From a checkpoint of a small mixture-of-experts model trained on Wikipedia.
Size: width 224, vocabulary 21826, 68.5M parameters.
Training: a variant of Muon for the experts, 475M tokens.
Below are experts of layer 7 (counted from 0) of a mixture-of-experts language model. Rows are named router (the router's row for the expert), up (a neuron's input weights, with its number), down (a neuron's output weights, with its number) and show model dimensions 0-223. Each number is 50 + 12 x the weight over its row's rms, rounded and kept within 0 to 99.
Before each expert's rows: a language model's description of what the expert responds to; "gets" lists some tokens that make up at least twice as much of what it gets as of all text. This comes from a sample of Wikipedia text that the model never trained on. Tokens count by the router's weight.

# expert 32
It responds to: List item starts. Dashes, spaces or "=" opening lines in infobox lists and tables, especially taxonomy entries like Phylum, Class, Species, and empty cells.
gets: " ", "-", " List", " Binomial", "=", " Phylum"
router:58 64 54 55 14 56 26 53 45 46 62 56 56 56 48 56 71 51 27 65 70 63 59 53 45 63 42 61 59 42 54 35 44 49 79 39 57 22 48 43 39 47 75 42 45 57 27 63 53 46 60 39 51 55 52 31 45 34 37 51 64 48 30 55 76 35 53 40 54 27 71 40 50 64 72 56 67 61 63 51 65 40 60 17 62 51 37 61 65 46 49 45 32 49 60 42 41 55 36 45 55 52 68 39 67 49 53 47 53 52 49 38 60 43 70 65 33 53 60 63 57 21 68 48 36 49 47 33 69 56 58 48 32 71 72 48 50 36 62 49 60 55 26 48 54 43 83 56 64 49 59 57 46 53 29 40 57 60 49 35 54 38 56 27 59 53 46 47 66 31 46 48 59 46 41 45 51 33 62 50 59 41 41 40 59 49 50 65 49 51 33 50 59 43 54 51 39 52 62 50 37 49 45 38 63 56 33 53 44 54 45 25 49 48 40 43 55 56 34 59 47 58 31 61
up2:29 53 46 50 45 36 47 72 57 69 46 51 76 30 35 59 50 53 41 61 55 55 47 45 41 46 70 50 78 76 65 46 52 50 40 65 53 71 25 48 14 51 50 44 67 56 63 50 75 56 48 45 30 55 36 56 46 52 47 57 39 25 48 56 49 42 52 52 54 41 65 49 49 67 50 65 58 54 43 47 57 49 44 65 45 47 37 42 51 55 37 72 33 83 66 47 42 51 39 55 68 43 50 54 55 60 19 50 42 75 24 58 35 66 45 55 57 66 47 41 48 32 66 61 56 45 42 59 35 42 39 54 55 51 21 61 56 39 44 56 52 47 36 57 49 56 47 52 44 50 40 49 53 44 42 58 55 60 53 50 53 53 49 46 29 57 43 32 44 57 55 76 47 47 43 54 53 70 57 46 36 82 43 65 56 11 53 56 46 45 40 43 49 37 51 58 56 52 46 51 86 39 60 48 51 57 28 56 53 44 50 40 64 49 45 48 42 56 12 50 48 51 60 47
down2:61 63 45 42 55 38 43 42 51 47 46 36 41 58 54 51 62 55 43 26 44 42 53 72 49 47 19 63 49 51 64 66 39 51 35 68 35 61 57 31 44 65 58 50 43 74 61 62 33 51 45 44 63 63 52 54 41 57 59 37 55 62 54 49 50 45 49 53 59 47 39 36 62 35 45 55 54 45 45 68 55 27 53 75 29 48 37 47 28 64 56 11 60 49 54 53 36 69 44 40 33 48 45 45 41 57 31 57 52 54 53 54 68 33 42 57 55 41 57 59 37 41 49 59 28 55 54 43 41 41 48 57 47 58 39 59 53 57 44 62 43 60 50 39 42 33 47 65 53 59 59 51 57 47 78 50 82 63 35 70 43 40 55 51 53 70 55 39 48 50 53 52 41 48 46 27 61 39 47 66 56 67 29 67 58 29 24 48 47 43 35 52 60 59 62 49 54 52 41 34 87 79 44 27 49 64 41 59 53 57 47 41 34 74 52 38 45 71 61 60 58 74 59 50
up3:32 54 56 39 45 37 48 69 53 68 51 70 54 21 44 61 50 49 54 68 37 56 54 32 38 59 52 65 40 29 52 43 47 36 59 48 49 39 51 34 55 65 54 57 72 46 65 49 47 34 56 41 59 50 44 77 52 44 47 49 48 51 55 54 43 35 52 36 71 38 73 48 63 51 64 64 51 55 52 51 46 38 64 40 48 56 56 56 49 42 51 57 51 45 57 52 64 32 32 56 57 39 61 61 54 51 59 59 40 45 67 37 74 76 49 50 43 69 71 12 44 31 47 76 54 42 20 47 57 21 52 87 43 58 52 66 41 50 81 47 62 62 44 48 42 59 41 47 58 36 38 49 47 67 52 41 56 60 49 53 61 69 54 42 50 64 43 67 53 41 46 59 58 51 41 43 51 80 40 49 64 50 41 43 67 52 57 54 45 51 45 70 59 49 32 63 50 40 49 68 55 32 58 65 40 31 40 47 19 51 50 53 19 36 47 48 48 63 36 34 43 42 53 51
down3:55 42 49 40 39 33 43 44 47 51 37 60 45 53 64 61 63 70 43 73 51 38 59 47 44 44 28 44 39 43 56 62 58 63 53 56 58 57 61 53 45 72 42 41 50 40 59 54 66 50 44 34 70 52 52 53 48 70 52 53 32 31 49 75 53 45 68 35 73 28 56 46 64 40 69 63 28 71 39 68 47 48 31 60 39 63 55 43 34 21 41 53 49 59 30 51 62 63 58 55 62 51 40 47 64 39 54 68 59 44 48 46 59 37 48 54 51 51 50 66 63 64 39 46 50 34 40 58 52 18 44 62 67 52 48 62 58 55 37 62 42 66 32 48 57 42 76 28 35 29 48 33 39 82 32 58 40 67 45 52 48 49 51 28 47 60 53 54 33 48 62 54 56 49 33 44 54 67 33 65 36 61 33 42 48 77 39 53 52 46 35 62 44 42 46 53 41 39 26 51 38 36 55 34 40 57 72 40 59 52 39 60 40 59 69 41 43 61 46 62 31 48 69 50
up4:56 47 41 56 38 54 55 48 41 56 53 57 61 39 23 85 52 50 47 66 76 39 44 36 53 41 40 52 45 57 63 60 44 84 59 40 47 54 46 49 54 63 43 43 37 40 54 66 62 37 64 46 39 46 46 26 55 53 38 44 50 75 36 52 48 67 48 60 53 63 44 30 81 63 72 62 67 46 30 63 15 56 18 46 60 65 34 78 40 59 42 30 50 53 61 32 39 59 55 42 43 66 61 50 55 52 36 39 54 33 44 33 42 37 54 60 55 58 40 53 57 31 61 68 55 67 57 36 41 58 61 25 35 51 36 25 49 47 46 49 14 64 58 61 49 50 64 75 65 41 40 40 48 58 48 64 53 63 53 45 52 46 56 47 26 47 49 71 54 48 53 64 53 45 44 62 54 47 53 61 46 38 53 55 56 69 44 42 68 42 58 62 44 63 47 53 44 40 55 43 44 42 48 53 52 59 54 55 64 64 45 63 60 49 52 63 39 77 60 46 48 55 46 38
down4:37 43 52 38 77 62 55 54 52 40 53 57 40 48 35 30 52 48 66 73 59 35 59 41 58 40 51 63 57 25 51 60 60 40 65 52 31 49 50 76 41 65 50 46 48 65 30 65 45 33 42 43 42 71 55 50 40 52 34 42 54 39 54 57 60 40 58 36 52 50 54 47 33 59 35 56 53 48 59 50 64 49 58 77 48 55 53 20 58 58 51 53 61 73 43 41 47 55 53 51 58 52 50 59 52 37 59 38 65 49 58 52 41 55 44 56 42 26 52 52 57 57 74 61 30 77 38 49 54 40 43 69 51 40 38 42 53 57 57 58 28 29 73 43 45 35 44 31 46 65 36 60 58 37 57 60 32 37 30 26 19 69 30 69 43 52 57 40 40 56 56 43 58 62 38 53 73 41 33 47 51 39 60 43 41 47 37 45 51 46 19 45 51 62 51 65 71 37 54 48 32 56 49 24 57 33 42 40 56 44 47 54 60 51 53 43 69 80 44 40 63 46 70 56
up5:51 56 32 49 51 74 36 41 62 40 42 60 59 67 38 81 58 56 31 42 58 33 63 72 45 49 46 43 28 55 33 51 43 48 63 55 49 48 56 52 35 62 48 57 51 33 68 53 67 46 70 43 42 48 32 28 50 50 45 54 43 41 50 40 54 69 48 46 48 38 71 60 47 46 42 27 23 49 54 51 32 15 59 58 68 40 42 37 59 53 70 45 63 41 36 67 44 52 50 70 54 40 49 45 57 64 78 38 54 53 47 46 54 79 64 46 54 50 55 28 47 52 45 43 42 54 70 37 33 51 40 42 33 70 50 43 54 46 49 56 47 40 34 56 40 38 48 56 49 48 42 53 54 72 61 56 47 57 52 33 66 66 18 28 54 66 43 60 49 59 63 55 46 45 46 36 41 49 43 58 53 51 51 66 65 52 34 64 60 42 60 31 58 45 76 66 58 44 69 68 56 56 64 56 42 35 68 36 36 34 55 47 69 31 54 43 47 63 58 71 40 62 40 61
down5:50 42 41 53 35 39 57 47 27 62 48 52 62 41 31 48 36 65 48 56 61 35 45 53 56 49 47 39 45 42 57 31 50 57 62 34 72 53 34 67 38 55 55 50 69 60 55 26 60 57 54 59 43 60 70 44 52 82 44 50 51 66 48 48 38 14 69 62 48 43 53 53 48 49 47 46 35 38 59 41 22 55 65 53 55 56 44 52 41 36 37 38 40 40 38 58 58 48 50 43 60 46 47 46 63 73 44 49 52 48 51 50 41 72 31 56 51 45 54 33 25 58 47 57 47 40 39 67 41 46 78 46 37 39 63 44 45 48 64 60 47 54 40 51 45 67 52 55 48 66 47 54 40 38 51 25 61 46 37 45 59 24 56 46 38 53 43 45 49 35 48 57 68 38 50 58 54 54 54 61 67 67 43 78 64 44 67 66 68 62 31 36 38 43 87 38 36 56 55 54 45 46 58 42 45 69 44 33 43 83 71 72 32 58 63 66 53 25 35 54 48 38 54 53
up6:55 66 52 42 56 41 45 56 45 30 72 61 37 69 37 49 49 46 39 62 52 70 57 54 53 54 44 26 75 41 60 69 66 43 58 68 52 56 43 38 48 60 46 45 58 52 38 67 47 50 60 42 50 58 52 35 68 47 51 71 31 39 32 38 52 59 38 69 48 52 62 51 22 36 75 63 59 51 47 58 48 41 48 36 43 59 32 52 52 48 51 49 37 48 48 83 33 57 43 57 74 48 59 60 48 58 47 47 52 30 55 46 41 52 52 52 50 50 59 76 59 50 67 40 54 36 52 38 48 68 52 60 37 55 40 44 44 44 18 38 61 56 38 59 45 50 51 60 68 47 49 43 47 72 37 59 46 52 49 38 81 32 56 51 49 72 56 56 21 57 34 54 49 41 39 37 53 52 48 37 46 70 54 38 49 53 68 46 27 69 25 81 62 57 42 37 65 48 39 49 51 35 79 28 55 55 54 34 46 62 45 36 51 57 53 50 61 36 39 74 76 46 41 43
down6:60 70 47 48 47 39 62 29 65 48 60 77 43 62 40 40 58 35 61 52 31 44 54 48 48 45 50 63 49 53 43 30 38 49 42 38 56 49 59 32 64 48 74 72 45 40 56 35 54 61 48 70 77 40 45 54 34 62 38 43 64 50 54 48 58 54 50 52 37 56 37 45 78 51 31 28 39 38 64 49 51 61 64 38 52 58 28 44 49 51 53 64 55 39 39 51 37 36 56 26 41 49 60 51 16 51 64 31 53 54 26 41 49 51 27 40 43 67 43 52 70 44 67 65 21 36 44 58 81 49 61 44 60 36 35 70 35 53 49 62 44 51 61 38 48 35 51 45 60 47 29 43 70 56 73 49 59 46 66 52 32 40 69 43 52 34 51 49 50 57 64 48 62 58 54 66 42 61 49 40 46 71 70 39 51 61 63 63 53 42 42 50 36 58 60 61 53 42 69 52 42 40 40 42 66 65 41 50 62 41 46 31 48 55 42 66 45 65 59 60 39 35 63 65
up7:32 51 51 60 49 44 38 31 59 44 60 49 59 36 69 37 57 79 42 63 47 68 41 28 38 54 67 23 49 30 59 63 41 60 36 47 60 43 49 36 64 53 52 32 61 45 47 48 73 64 42 34 53 67 56 23 49 51 48 29 69 65 44 51 45 40 47 40 59 46 48 82 62 52 61 41 61 51 51 65 58 71 39 18 52 50 48 51 65 54 36 45 74 32 31 60 54 34 58 38 54 66 59 45 53 48 56 77 50 47 38 43 38 39 51 54 40 49 59 59 47 39 47 54 51 81 58 29 52 19 70 57 58 59 53 63 49 45 23 46 47 43 64 50 43 54 37 24 51 44 50 51 45 50 29 57 55 36 46 39 61 29 62 37 60 52 46 69 57 61 52 50 48 56 31 54 45 37 61 69 53 41 56 50 68 52 45 54 46 50 38 47 54 45 53 51 77 43 40 42 52 25 51 55 47 54 63 41 55 62 83 58 61 49 28 63 53 47 42 39 61 43 41 56
down7:49 75 35 47 39 47 48 50 53 73 45 69 61 35 34 48 52 20 51 30 31 55 49 57 43 54 39 18 36 71 38 36 57 58 63 30 50 64 48 45 51 72 37 76 60 67 24 52 62 52 50 59 57 36 50 54 43 58 24 69 56 40 40 33 43 52 34 70 61 74 48 37 66 48 21 67 45 52 58 47 60 55 51 55 55 42 73 56 47 30 44 41 41 51 45 42 51 59 48 74 69 49 43 31 33 51 44 37 63 49 50 28 74 40 50 51 64 36 34 44 58 43 49 59 59 39 40 57 57 51 34 68 48 62 61 48 36 48 53 67 42 56 40 50 43 41 50 57 48 36 36 37 34 60 48 34 38 54 50 63 26 43 59 56 54 81 63 27 34 57 42 53 68 57 64 55 40 45 66 45 45 49 46 36 38 50 54 27 42 52 58 70 31 60 48 49 49 37 38 51 57 61 63 54 68 49 53 54 49 50 54 56 58 45 50 64 61 60 49 62 44 64 58 67
up8:62 39 43 45 61 58 56 37 37 49 58 48 64 62 77 51 73 42 48 47 46 47 52 24 58 33 38 84 47 55 41 43 38 50 48 33 48 65 45 59 40 59 20 58 54 57 49 60 41 54 37 55 58 51 54 48 32 52 45 39 36 23 28 55 59 46 32 33 53 46 25 49 57 52 63 39 25 57 76 52 72 41 40 70 47 44 52 55 28 43 64 47 37 53 63 57 48 29 59 55 47 42 34 50 54 45 54 61 46 78 61 61 70 62 49 50 57 85 53 51 26 56 53 63 44 61 52 66 38 71 51 55 54 67 53 43 49 28 62 37 50 56 60 48 51 49 58 53 41 59 46 53 46 57 39 56 50 55 53 32 45 61 49 51 36 62 55 43 54 46 46 39 43 49 56 48 48 56 70 70 49 63 54 39 63 47 42 47 56 59 64 73 45 39 43 51 35 63 52 68 53 41 56 54 50 58 08 37 13 65 68 33 49 47 34 62 66 66 45 45 44 59 37 52
down8:57 60 71 50 39 33 48 60 33 64 40 46 39 39 62 49 59 40 57 47 76 32 36 39 52 50 37 68 48 54 50 52 58 51 44 45 15 54 56 68 65 42 47 45 62 55 38 47 44 47 51 56 38 30 24 38 78 49 47 55 57 48 54 50 46 52 38 68 43 40 55 60 44 50 62 61 53 50 16 52 41 80 35 36 66 54 40 57 69 36 50 62 32 34 62 55 42 53 46 55 44 47 44 72 57 49 48 52 69 53 35 33 46 51 41 53 39 39 67 68 55 33 69 20 66 61 35 53 24 38 60 49 56 42 27 46 34 53 50 38 54 50 61 10 54 57 49 45 27 68 46 46 60 44 68 48 46 43 73 47 56 55 51 65 43 45 32 56 49 50 45 57 47 58 58 48 50 58 45 58 47 74 55 72 59 38 53 31 58 62 60 38 60 70 59 67 52 41 47 54 35 62 45 43 49 60 74 48 49 57 67 47 24 55 51 45 63 43 52 39 37 44 68 47
up9:45 30 55 54 50 41 60 60 50 55 57 50 60 64 40 58 57 51 55 52 58 84 34 46 62 31 44 38 68 52 51 33 55 49 54 50 32 53 39 35 53 53 50 38 49 60 35 49 64 43 55 38 65 31 53 62 61 45 51 56 28 50 34 57 36 48 59 42 54 46 53 50 46 52 41 56 71 41 17 64 43 46 34 51 48 63 38 71 35 41 51 51 64 58 60 39 51 28 69 46 60 40 39 54 34 57 56 27 44 38 26 45 29 45 49 58 63 48 36 55 66 54 49 37 59 61 43 48 42 56 34 79 49 58 46 55 52 58 41 70 52 60 35 55 62 49 51 43 39 55 41 49 60 50 54 65 27 62 53 57 44 42 66 46 59 36 56 75 59 88 62 54 52 54 40 46 40 66 26 52 41 57 46 40 36 25 33 52 59 55 50 56 39 56 30 39 44 48 44 50 45 36 34 53 54 68 40 66 59 66 31 58 75 62 72 33 49 29 56 84 41 28 58 69
down9:51 57 52 67 36 43 53 62 41 39 37 56 64 66 61 47 45 50 51 56 55 44 69 62 75 47 76 57 54 48 55 56 32 52 42 71 72 42 55 41 39 38 54 35 38 30 70 39 57 48 59 52 46 54 51 45 42 50 59 37 38 36 61 53 61 35 58 42 73 45 50 58 56 78 35 38 68 47 40 52 53 43 62 54 86 62 47 37 59 63 52 56 39 31 42 46 44 52 28 46 52 37 44 55 44 38 47 35 42 56 44 56 56 57 54 41 47 54 47 20 38 47 42 66 73 47 55 59 38 44 37 42 34 59 38 47 55 52 49 62 21 49 58 39 30 44 63 55 38 46 47 75 66 37 62 26 67 26 43 51 43 56 53 56 40 41 28 35 75 44 48 31 30 60 35 61 35 49 42 42 56 57 58 71 49 50 54 65 39 33 35 37 51 60 56 63 54 66 64 70 77 37 27 55 53 33 43 58 47 52 57 70 39 30 60 42 67 49 44 51 53 58 37 54
up10:73 60 34 44 85 45 41 77 40 39 57 51 61 56 74 44 38 80 44 49 59 52 76 68 47 44 47 48 51 49 47 46 68 55 55 56 49 47 56 59 43 66 42 70 56 39 34 62 58 48 58 45 56 54 43 59 39 65 43 46 39 53 45 57 49 42 56 33 57 63 57 45 61 19 57 30 60 49 61 45 56 53 49 36 48 32 60 30 33 39 50 41 29 40 34 50 38 71 48 63 48 46 57 45 45 55 62 55 34 55 57 51 54 65 57 43 78 46 50 36 49 43 45 51 56 41 40 72 43 29 20 54 18 56 66 43 41 58 67 38 63 56 47 60 43 67 47 37 28 74 63 38 65 38 37 51 26 49 62 62 64 41 45 19 38 41 60 51 51 33 57 61 49 56 49 48 25 46 33 59 56 58 58 51 50 56 64 28 49 63 67 40 50 47 54 62 60 41 59 55 46 47 63 32 63 39 32 50 56 60 47 59 59 27 36 64 60 46 49 55 72 49 58 55
down10:41 34 42 50 55 55 45 52 61 55 66 58 17 35 45 33 47 49 62 19 37 59 50 67 52 61 67 58 57 53 56 31 37 32 43 44 69 50 55 50 60 57 48 44 60 59 46 68 59 64 45 65 47 48 37 62 45 69 59 44 34 70 46 41 58 31 51 45 32 43 47 47 35 40 55 63 58 54 36 34 42 56 41 38 34 52 55 59 39 56 55 30 33 71 30 50 53 51 53 39 36 37 53 55 71 69 60 44 47 49 67 33 62 62 40 57 50 60 49 62 53 51 48 32 48 54 49 35 56 63 50 63 68 70 66 59 29 51 48 48 30 69 50 62 59 40 48 43 53 55 60 59 44 37 76 62 64 56 57 52 63 42 47 52 40 36 65 68 35 50 51 64 49 57 39 53 62 27 42 26 56 44 52 49 44 60 38 46 48 61 36 39 53 41 57 47 58 49 66 57 31 54 54 30 41 29 33 31 50 48 31 83 67 57 80 51 61 41 57 34 64 35 15 42
up11:67 48 33 64 65 55 54 35 64 61 41 47 63 62 70 85 53 60 38 47 36 37 50 60 61 41 69 70 52 53 54 42 53 39 50 45 73 56 34 58 19 49 56 51 50 49 67 43 63 53 40 63 53 25 43 36 46 64 49 36 54 49 59 61 57 37 62 44 65 58 45 41 51 44 56 35 53 39 58 62 55 66 57 51 29 39 56 50 54 49 61 60 30 56 54 61 59 27 42 46 40 29 60 47 59 55 52 43 41 94 35 70 45 54 68 44 46 52 51 42 61 30 65 43 44 54 58 36 42 12 37 80 40 40 44 44 49 31 53 60 26 57 48 47 52 49 56 63 48 50 57 41 68 65 34 49 44 65 53 44 60 54 29 52 43 28 48 47 40 62 63 92 63 57 56 33 42 43 41 50 50 45 50 43 63 47 45 62 55 41 68 35 53 41 36 57 60 42 47 48 63 36 40 36 51 75 48 46 43 33 47 62 45 47 46 60 48 67 38 49 65 51 57 52
down11:49 36 27 50 65 51 39 60 44 57 40 48 61 43 55 39 53 61 63 48 56 58 61 62 39 56 50 51 64 39 55 62 58 51 56 55 46 63 39 39 82 44 39 36 57 64 54 53 31 28 54 12 65 27 57 22 35 59 43 48 53 54 69 45 46 52 27 47 58 45 69 42 56 38 26 48 49 47 81 38 25 51 51 65 42 49 30 34 59 22 48 51 39 43 45 53 38 47 51 49 40 60 79 51 40 62 44 47 35 46 60 66 64 52 60 68 37 49 58 53 62 50 56 32 63 81 78 53 44 62 47 47 44 38 43 58 50 56 32 30 72 40 48 52 75 53 37 36 53 65 51 48 35 43 66 48 39 23 45 39 61 49 47 59 53 49 55 56 64 60 47 51 41 61 56 39 56 50 66 54 56 64 63 51 48 46 60 45 65 26 57 27 40 60 48 58 52 50 70 57 47 56 50 31 32 44 55 19 60 56 39 50 49 56 47 48 46 39 54 66 57 42 70 57
up12:42 37 46 38 78 50 51 41 64 63 58 62 47 49 62 55 49 50 62 46 55 47 29 74 50 39 34 47 39 60 55 47 59 51 52 59 41 57 74 62 30 42 57 50 39 38 49 38 54 25 54 49 35 36 35 21 45 49 40 68 43 52 64 42 54 45 54 33 53 52 51 38 73 43 50 43 48 48 58 54 41 67 31 69 38 57 43 42 36 60 59 56 53 52 53 46 46 69 46 44 51 48 53 34 53 46 39 31 46 71 30 65 75 51 52 55 74 29 39 36 47 45 51 31 24 70 39 54 52 37 47 47 42 68 49 74 63 36 54 59 43 27 49 57 46 42 54 49 35 58 45 57 81 33 52 56 33 53 39 56 40 51 47 33 44 40 62 40 31 76 64 67 62 42 43 49 64 30 62 41 42 29 44 42 72 42 39 51 40 39 65 45 32 40 48 60 69 59 57 48 52 42 44 72 64 56 50 84 35 37 43 41 65 57 59 75 47 49 54 45 42 47 71 46
down12:45 35 59 60 38 62 63 46 41 43 48 32 26 51 48 72 57 57 46 32 59 60 68 31 47 51 57 38 54 42 48 57 41 49 51 53 62 51 40 76 47 54 61 41 37 55 62 45 53 49 47 34 65 55 46 58 45 53 62 38 25 62 56 38 49 38 34 61 67 46 52 58 32 72 43 48 62 57 19 47 65 46 48 54 61 55 57 31 58 42 49 58 30 58 29 86 31 38 69 61 49 23 43 74 35 67 44 41 72 45 65 63 49 46 32 64 50 46 61 57 57 59 33 67 42 42 38 64 39 46 59 46 42 54 51 53 63 49 54 41 29 45 62 53 38 62 45 60 64 32 57 43 60 43 52 49 40 60 56 63 60 53 59 39 57 41 59 59 64 57 52 38 39 43 30 77 45 83 18 31 29 51 64 44 60 41 49 47 61 49 62 27 59 40 35 50 63 49 48 51 59 40 48 53 44 42 54 48 43 60 65 75 68 44 50 55 45 29 39 42 66 56 38 57
up13:49 46 41 52 62 29 62 50 65 72 66 56 62 53 37 41 64 42 55 51 30 65 25 41 47 43 41 50 24 23 42 46 59 47 47 40 44 35 45 60 74 54 74 42 40 34 51 51 50 64 44 51 44 47 46 26 38 80 46 50 51 45 50 42 59 60 24 38 46 53 60 57 32 36 69 40 49 53 49 73 53 64 55 81 54 53 66 52 50 66 42 56 38 45 58 58 46 63 70 43 31 48 44 52 54 49 58 55 45 46 50 49 60 49 40 50 57 43 45 37 45 39 50 40 28 42 60 51 54 27 33 42 64 54 83 47 43 53 69 38 46 38 82 37 53 42 58 47 72 33 68 38 49 51 22 46 47 35 45 51 47 45 39 49 56 56 51 52 58 65 51 36 39 42 47 74 63 29 23 42 46 38 50 56 69 76 38 37 47 57 48 44 58 53 57 59 57 49 54 67 61 64 54 84 48 54 27 55 43 40 60 46 55 39 62 31 70 46 61 44 46 58 60 47
down13:47 51 32 69 31 31 62 43 66 53 45 63 48 50 60 83 63 43 52 54 53 49 59 59 61 66 63 56 41 43 61 58 62 52 40 53 54 52 35 55 33 71 49 36 62 41 42 48 46 52 47 51 42 56 40 81 44 48 55 50 69 52 45 35 57 49 50 82 44 53 34 70 42 50 55 27 74 46 44 48 52 63 75 33 29 32 26 62 63 34 25 44 53 50 69 20 45 49 31 53 62 45 60 36 50 41 55 55 42 47 58 42 58 42 63 48 40 57 65 31 34 28 63 46 68 37 48 48 40 49 49 42 71 53 51 46 60 37 44 59 40 25 41 53 35 55 38 48 57 37 42 44 54 45 46 46 64 55 44 51 43 65 49 56 62 61 37 41 62 34 58 45 62 44 54 57 59 51 40 56 34 63 52 55 73 47 47 92 59 49 67 61 59 61 49 51 30 48 44 52 60 45 51 43 14 47 29 60 42 41 41 54 48 54 55 41 33 50 77 54 52 65 36 42
up14:41 63 46 61 51 34 42 44 56 66 54 71 49 49 60 82 53 66 46 34 52 62 72 17 42 49 47 43 39 26 44 53 61 49 60 43 57 55 49 20 61 50 49 44 48 51 38 38 49 43 54 48 23 50 55 08 51 50 41 54 34 57 39 52 48 27 49 42 55 57 68 53 62 49 56 39 52 59 54 65 47 65 68 42 45 36 67 42 50 42 54 40 31 60 61 61 60 38 70 51 30 70 54 51 28 26 55 43 55 77 44 56 89 66 50 42 36 69 44 77 42 52 62 34 58 58 70 41 37 54 08 51 56 36 58 37 55 50 46 56 41 35 46 53 53 49 55 58 44 50 42 74 49 46 50 52 55 50 48 38 55 27 52 51 50 55 38 57 58 57 62 51 44 56 53 44 49 33 55 48 44 19 56 56 58 44 50 53 57 42 47 70 52 56 69 62 56 50 48 48 71 66 52 59 49 47 50 41 50 59 53 44 43 39 42 52 56 62 37 74 69 53 63 50
down14:37 39 32 44 39 41 86 62 56 61 32 56 50 59 58 44 59 52 64 59 51 55 74 38 46 55 51 30 42 52 35 52 45 37 50 47 41 53 58 58 78 54 35 44 68 62 39 50 34 50 62 38 38 45 41 45 60 53 63 42 62 47 43 55 38 46 52 48 51 50 38 71 44 50 60 37 43 38 31 26 49 58 55 30 42 46 44 56 56 35 41 54 49 48 43 62 68 59 54 57 57 41 53 44 44 72 45 60 35 60 18 65 47 41 51 62 66 21 46 36 63 41 58 50 45 43 55 52 35 49 61 55 70 35 58 55 48 41 39 63 26 60 40 47 60 49 56 44 65 60 57 38 60 44 54 48 62 76 78 64 23 56 19 75 51 46 49 37 37 44 27 73 54 41 59 50 51 59 55 57 73 61 54 39 59 36 57 36 66 44 35 78 40 44 40 54 44 42 78 53 35 65 39 39 37 44 65 42 56 46 75 63 40 52 48 40 58 51 59 46 63 54 69 47
up15:45 57 52 61 59 56 44 53 67 68 56 61 58 57 71 33 69 55 41 58 29 26 42 46 52 53 55 40 71 84 48 35 39 49 56 44 56 76 67 50 59 45 57 55 49 41 42 47 28 50 51 53 46 33 63 79 37 48 42 47 39 30 61 41 41 27 43 32 53 54 57 63 35 41 43 55 51 39 38 69 64 55 70 68 38 49 43 49 56 47 50 55 38 58 38 59 38 37 33 48 49 48 38 47 37 60 48 42 52 60 61 71 48 55 40 52 36 48 62 60 45 60 61 34 73 57 57 52 30 60 51 56 61 40 54 50 54 56 42 39 43 29 46 50 55 48 50 61 23 40 52 44 51 65 92 44 61 50 39 64 53 47 37 54 61 72 47 40 39 66 50 42 45 54 55 64 66 55 62 67 49 48 45 57 30 33 47 40 40 35 67 63 45 49 44 54 48 38 46 49 67 77 17 61 37 22 40 42 66 68 46 56 24 41 42 34 50 41 61 36 53 44 64 55
down15:47 61 63 43 51 28 39 41 61 61 47 29 29 43 44 50 26 54 53 47 61 77 39 39 66 57 56 51 60 64 64 52 51 56 44 46 58 68 41 61 36 49 50 66 32 72 80 46 46 42 29 48 53 69 46 41 32 54 64 35 62 50 54 57 52 52 73 32 53 45 54 35 53 49 34 35 52 48 52 52 41 28 51 48 37 77 45 50 52 40 57 77 50 40 74 25 53 35 67 30 52 54 48 50 59 54 53 52 43 47 31 61 57 48 69 50 38 53 70 53 45 48 77 48 45 34 40 52 59 68 41 44 59 61 42 60 49 50 51 48 51 53 44 42 53 57 49 51 47 83 26 64 58 41 67 49 59 63 63 55 59 76 35 53 55 31 50 41 51 59 38 30 59 62 31 52 52 49 36 42 50 66 38 45 50 60 59 37 43 53 53 28 59 47 24 36 63 50 42 36 68 70 44 38 65 42 70 61 39 31 39 47 55 48 39 69 43 43 59 51 30 49 36 27
up16:63 47 50 50 56 67 49 58 54 48 62 24 42 65 53 66 46 60 53 60 53 73 41 72 57 29 41 47 58 35 48 42 58 43 48 64 58 65 62 51 38 57 45 46 54 57 39 25 45 44 74 69 52 17 55 62 44 45 44 54 48 25 72 29 37 65 70 47 50 53 46 57 42 62 53 59 72 48 53 32 42 23 63 32 38 51 31 39 44 53 50 35 35 61 59 21 46 62 52 59 39 44 46 48 40 56 25 48 57 49 56 38 54 62 55 59 70 53 41 53 40 58 50 51 27 44 55 53 48 43 37 78 37 62 52 45 55 50 46 61 60 66 44 49 28 52 60 55 27 65 61 59 33 53 29 75 47 60 48 42 76 50 56 38 52 38 55 45 57 49 63 40 58 46 49 43 26 69 71 43 51 44 45 42 61 31 58 58 70 37 53 81 57 42 34 55 43 43 35 48 54 67 71 64 52 42 33 67 37 50 29 49 54 46 54 40 52 51 43 57 34 51 34 59
down16:53 51 59 28 66 52 58 54 43 49 70 50 64 59 43 42 51 54 46 49 28 48 46 44 49 58 46 40 55 56 51 33 57 38 61 68 44 49 67 50 58 39 60 47 40 37 57 60 44 63 59 48 37 35 52 31 42 32 53 57 37 34 64 34 54 37 38 60 43 80 71 63 56 61 39 39 58 52 44 81 47 42 54 52 35 54 41 37 50 55 72 30 58 36 76 26 46 27 51 44 61 76 18 35 43 52 55 58 46 55 46 59 42 58 40 64 58 35 43 47 40 52 53 56 43 28 58 54 43 47 57 38 58 51 55 69 58 67 45 46 47 52 45 24 51 34 57 63 38 23 48 41 57 47 44 29 47 43 53 50 40 28 69 66 44 35 63 70 37 56 58 47 47 48 46 40 56 43 31 44 70 55 54 61 53 22 61 56 55 50 39 54 51 49 43 47 44 66 36 44 36 41 30 40 35 74 53 57 59 84 60 70 47 70 74 71 65 49 44 37 54 46 64 60